From a checkpoint of a small mixture-of-experts model trained on Wikipedia: 5611 steps.
Below are experts of layer 4 (counted from 0) of a mixture-of-experts language model. Rows are named router (the router's row for the expert), gate (a neuron's input weights, with its number), up (a neuron's input weights, with its number) and show model dimensions 112-223. Each number is 128 + 24 x the weight over its row's rms, rounded and kept within 0 to 255. Numbers have three digits each.
After each expert's rows: a language model's description of what the expert responds to. This comes from a sample of Wikipedia text that the model never trained on.

# expert 26
router:148101154093113163105120129122145188109145089165076108155151102145150123149116129151132169111130092163141120142140117133144119105147155090149176129159138142076103138171122135120098100156075116124094131176177082139132126123126112134103097140137122148121128112187111172143150149151108156150115091118153116143094105126112134104156122117156
gate2:128123181112126163161135105128133098113159123125132154122149135179149102136156166154162146116133129156132119133111120105089140154107146092138107110150129141128166159144135164154135132109130144121137095160147123137076105087141106151153094084154148125132139109086111123127125136162126112140121120169109142098096164121086110126104135113116
up2:090106125151117122173119090110103101110139164084107097122120080085114137168149152118114100146118126116127119127120125124124121129136105135117083156121133110137102135066137090104098153149120122104153154166124130115156118142110103172141125110111150164109128112117149134140110130169139155130163117109141155166130117141156153144138058161110
Sports and organisation nouns

# expert 4
router:142176095113099117127151103154138093140126104141126105130107127131151156112158131137164135102085136136126153101158113113090129148117163110126096100149118083172139113106146145134147098107132164116103135094133136109114143167133074152116145146109114127140157137138141150139137126155144139122143102129117127135072088105103168102166116110147
gate1:140122121162123125133119101095146149119131073136160156157142156141175130125115131149161130108142191123117131139121143113129121128128066144147162115133155119129170131146135083146115109143155146168094129098090166140147140130149103071110143129133139114115154120140132141121122126075137130112128095144091154143105139093102094143137120113134
up1:149090121163161113120106111149120112107123150109121141126073141123102124138122127121146083113154109120175093144108094130151132140106143120112099112111107140103121153142152148098121141153132105091142110161121106121107139148114148168121136106136147128121176104105134130144125090169130119115156138102205064155125131189138099103082133130144
Determiners after prepositions

# expert 47
router:110094145149140127103142110133097118123113156117150158148127132105126129105128120138122124150120101081145120120127164105171114132130132118163112098119137170161092104078149139146111115101120110080099171117175120142182156116108111162112142122127145081109109175089147165145141096125162143127130154150145090092142144138099151149107093165118
gate0:097056098129087128137122103130135139167121112091160089147109137130101153117147146119141089119141100106087135135123144119159149135165120113115080142101061126152142146155128139156095166186118158128123133142140114107179119145154120159121148105127109102140117113130119132118119100114135140155141155139062118115111140122154159084130113128105
up0:139152136102193142122139155129126141143111106123049143125147142181133099151101127134142099127146143080145095101127105174050097157099135119109150140131146129139136099116127121107164094053131095144158109110079145147105133126129141088130127137109130146124158126113170097135109075127101124119082136145128144137124136079100118160156149129136
Infobox and date fragments

# expert 8
router:139101145118161128117155141132144078102074152100127136089133120145126161127133123120141148147104084108138152110086138122105159131116126115117135134099181137098117143138111146115150119105134128049140128184140074116118140106134150171130131150128127149145141096116134183115116104136128151147161151164085176107122130130121075129149135134147
gate0:134120090087182086118147120136108139107172102133114159144109137115139105109087076108133152138132135113151121149108132130102112139107095099105137104147139094146073139134071144132134128127108161132106119150118127091148114082098131120153087146118100141104076116101084154096168048163117109116143171129132143123130131121114105125125149105114
up0:106132109124156104083177166162138089135151097116113150079114136125124088130116119131119135153123120124148150154124124145148148155120106105134121170132149137135098083098078195151122161072138125110141067127114103092156089104129163146151095139139090144118086126124104137119157096130135110097103185133140150136129112106147108140128149095135
Mid-word fragments, forms

# expert 14
router:093144125097106145135118146105079125161158125141176109134167144111109105092156181144087155137139176157128112127121139136139109098130167130109083111149118142123128125136136099146109147145132113103099116096099152169130134113148154143085105129130101125150149125134145102116134142172165153089147118150131146141149120125151152138124131167089
gate1:094121155139150110102143118126115143156137144101089143110144166058121129174135177154167160112166107148165123116124124099077168148116106141117116114128147127089182151090134184112155164100136163126150139138112103171124107125155088108157108135153112147140136158134111115127135109166087117103144172116143113125151159076122126140110100165137
up1:156149107161153121151121156101135142084116107132132097102123136153112134085107090104141104147116160117089106162166129166134097138123126136112147134095158149128128100144156111124112099156112079104135105094108093115150110170126145072122146124097118086138137105128141147117101120163145107096119098143146085165124143144172105127177172112119
Copulas and adverbs

# expert 54
router:136133123079087168108103151107099082162127143132181140156111161129156115159100177159163131103131142109124104120165131138151143125130068131171118109167144158119154126132154103105108161157157151128135102128136156127172127148110113116125135126130161120164109146147159152118143077134100137100099125145112110142143126112168104096140127144120
gate0:148125101114140146115124129126085125138094131100117084164120135126130105156100141149155134128136132136122159137101109144112087125173113116133105131145121159121136134099134120130089150204120130138098113140156125131131114145142161070138091089111146102107093178156145136121151115104106133197103137144087139108103154191149105110092111115142
up0:100187132141114141151113129178120139121131129105122101148183126135090159115113113177110154152134143116097106113138143124194079096123130104121151095117140110135143118151091110125127092132131134138164141116118120145145159125103148090130075118134176186087127131149122139138164129125091093146143140146137083142086076146133116095152115119134
Month names in dates

# expert 24
router:137137142179108190180111112149144107110137137119119140143126099153134101129122105106163111153140144133092153121135119127114159104142141065149127144114139145131147095140106103133114111144142095140135110141113139113118115107124098102138141150128052139148118116163145131087133095164092160161128142183158125165129145094157106112110134097119
gate2:097121096146146156159146132133101116140138144115154096127210147125115124169081115129140128142138141096086147102174160120149124149150152084122120118122149144141140113132132122157126114116166148126137141136156157090121130143127125092119108104125173100134100136155131150123126158101091140140107131119146127112116133141133115116097141155111
up2:138157167127107150129116115114129135119150121095110158134136139160143140134147129123099093122103099082100148126159150159114138162105136122106176148095151106146158117138127164104119099179116127145109151110119106086117130121116145129126100155107150123158099098081168096153168118140095105126146162106110122086112138153128165159122137109134
Mid-word pieces

# expert 12
router:114125177149158091117160097120147102079109100155130125135094122158154163108120126131127089114087162104125163150141134147140151160081152154090111128125149146123147139162113175096135102063104137146130127112143181133107096146091116153094101149135116120179100092134152132153167161083082145134134139084132161119079128102129144148149122126123
gate1:123118152136108117171088124130140107085117119151121131152127129133090135158135130099106142098124112111153146117151112116140141117180154118118139163114160128181127120153123109163115118137156164102064129130181205148087166148121119111121124091126115087140114085144143123151102144107128106104142118122125125152162118133142087121126117121141
up1:149102105151128106149149105158139122149093106135146167097120138106135163118143095133151076167097134140131183136157135119145180149141116068126120135114170123103149121150140160114147170180149118083098164126094084125142106171114131136122105130129135128168120136107105131171111148142102080107143113131109136126083122136095139121139157098124
Determiners before nouns

# expert 7
router:156089113086080159113149138116111094120147106134134137163150123113150144082084111166162150117087133112118148098128129147141171141091133145140078146143145156137138124137116158088171108129149073145134146144107106132094100169098137159127118109096154146099141145152121089086136132191105140105111142150111124137124152119137174142116126102179
gate0:158120115105136137170158090159167142109127119107110125153118087109113127117124115079127140160131106140123140124114146116124111146109148142143118079140094151165111088131173139119114127145187138127128123176111161116110135121115163109141131098140097136137152171117130167131170101140142123143118134120131145090141120079109131137143175094129
up0:119158134179120130106120106113109129121140148161099154134144165156132113128135106159110111138151106103115141136127133146137138114143136116113118123125110127139177142094100099140128124100048116116149133135137092133127141134148093141095084104149162117129101134142116092155088143153127101124151104130142106126116154157125132102135069165133
Space before numbers

# expert 23
router:121100167117158096175146108132131147150124148081168113136117139153094087114107145095124165098152118123160125139084143109140160138073146148085126151141176162113140086104174133117134147081136070116147170127111129136076126135117110131139150110147167148158143116137155122145124139129170120101164141106120130126135137146117164128134119127097
gate1:110117152108130154134139147148116125170113116102136111154121126130079136079118155119080146162153164106112132155096106098118113141124158147135062101117133112131134114156098141122080107182106094141115129103122180135117109115126128133173134176093132129086130088143123162120117101146171060127128099115109116125121118141166128151130134125112
up1:102102132161135128080132139158113141159129125111150112106099102156085088084131134110091135172161153140129125155125132075184118142138164182133110153129106123163146108141109142146106125138086087133132142105124177124109121154133123146185155168082170147115123133115125115115130102098105062153139119105068127116124113131157113129111132093108
Opening brackets

# expert 27
router:100109080164143146112148148153172126127142130138124109144111151122130163115138174152146129088127156098161135114150096109107126117127131124149062156093119092103111140144113143118107153105136154119133142129126111116115076154116191129132129090134083108163161132151128140102122154090140157101140149149111089131161129160125130120134185105121
gate2:147125135165111158138117105140138125124121129093091114138122141146129100121091141115103102126104121110118152079123111120113090131107116170112112146130128155112104108163139125122084126157160149154165126117157142117149110163126053093105129099149145147155106087141142134108120130145108127177114145142135136094147129138115145108095094149123
up2:111123148091140139109146116132107113089136062141129170089145134093096118119145144128107105120124117134163169161159111162115139109167107131146138134141191159123129120112162111142118144069122138132118155150106129129126165091098167122132160179094106121083117106126090124120108135145146148091140086122171156152127127142145149207166098148145
Infinitive to, modals

# expert 17
router:136164129096093074127162171112156144122086158126122192159153159118121135141157099130144122082165138140144083155144159082162095142106110156127169121101086137114159141110158130160102151136093122162119169080135127146143125112088118087127156082120167124174078100152084101113106162117136133138101146129135100110101152097137079110132140108123
gate0:155125099141142163159163154134117125151136089100127155103114101109133144119157099140112137154118115133112166151113150137121153121072143108166128168136108126104161155157130134144098097141137135146131153128154144114123110145148078136113129125144117132139087144137115116069156099099186071122132172115148113123124114134085133135094139151114
up0:108165137111118137118085132094124128157141162138121118131124171128126102130124181124159111118099134136118113125174149162131151140154158116084142086108156123144122149129159112108181131125116117153112083097164136112136166135151149122166133112099106116129163130097159153139087142143102125162126101136116143106103083092145139125127117127167
Mid-word name pieces

# expert 56
router:125136120079151069119079154129168146118109137139149129120134170104110122111114127154185112121143136107082120105136135126146109128114059158127141092147130138126128085070120158136109096126119144114135101084148099148094095136119129098106151107090088084159134117163116100114165130131098097140082093152195088123116170125142118117149115137133
gate0:122102161124101098089119151134119108112105148113184116131110125109185103126156096118154109111141124112153105131126103115138131123129132158120135144153129124146125146117141096090130098092117085123140094144119111123138168074130144106134148063151114172168120102113109114129139120093126074112138122131161099092147108135120093152136122114133
up0:147143161129160149114133138118096163156100128082120124106110149128152126119113156143154132092177162080134104134139154117158124170113133160123170181101114090112128133160151137102107115139146131141109143152135128155119141110116149168137163176134150130122133132129095166172109137188117115119128104184132124125112166151120099138135137125128
Name openings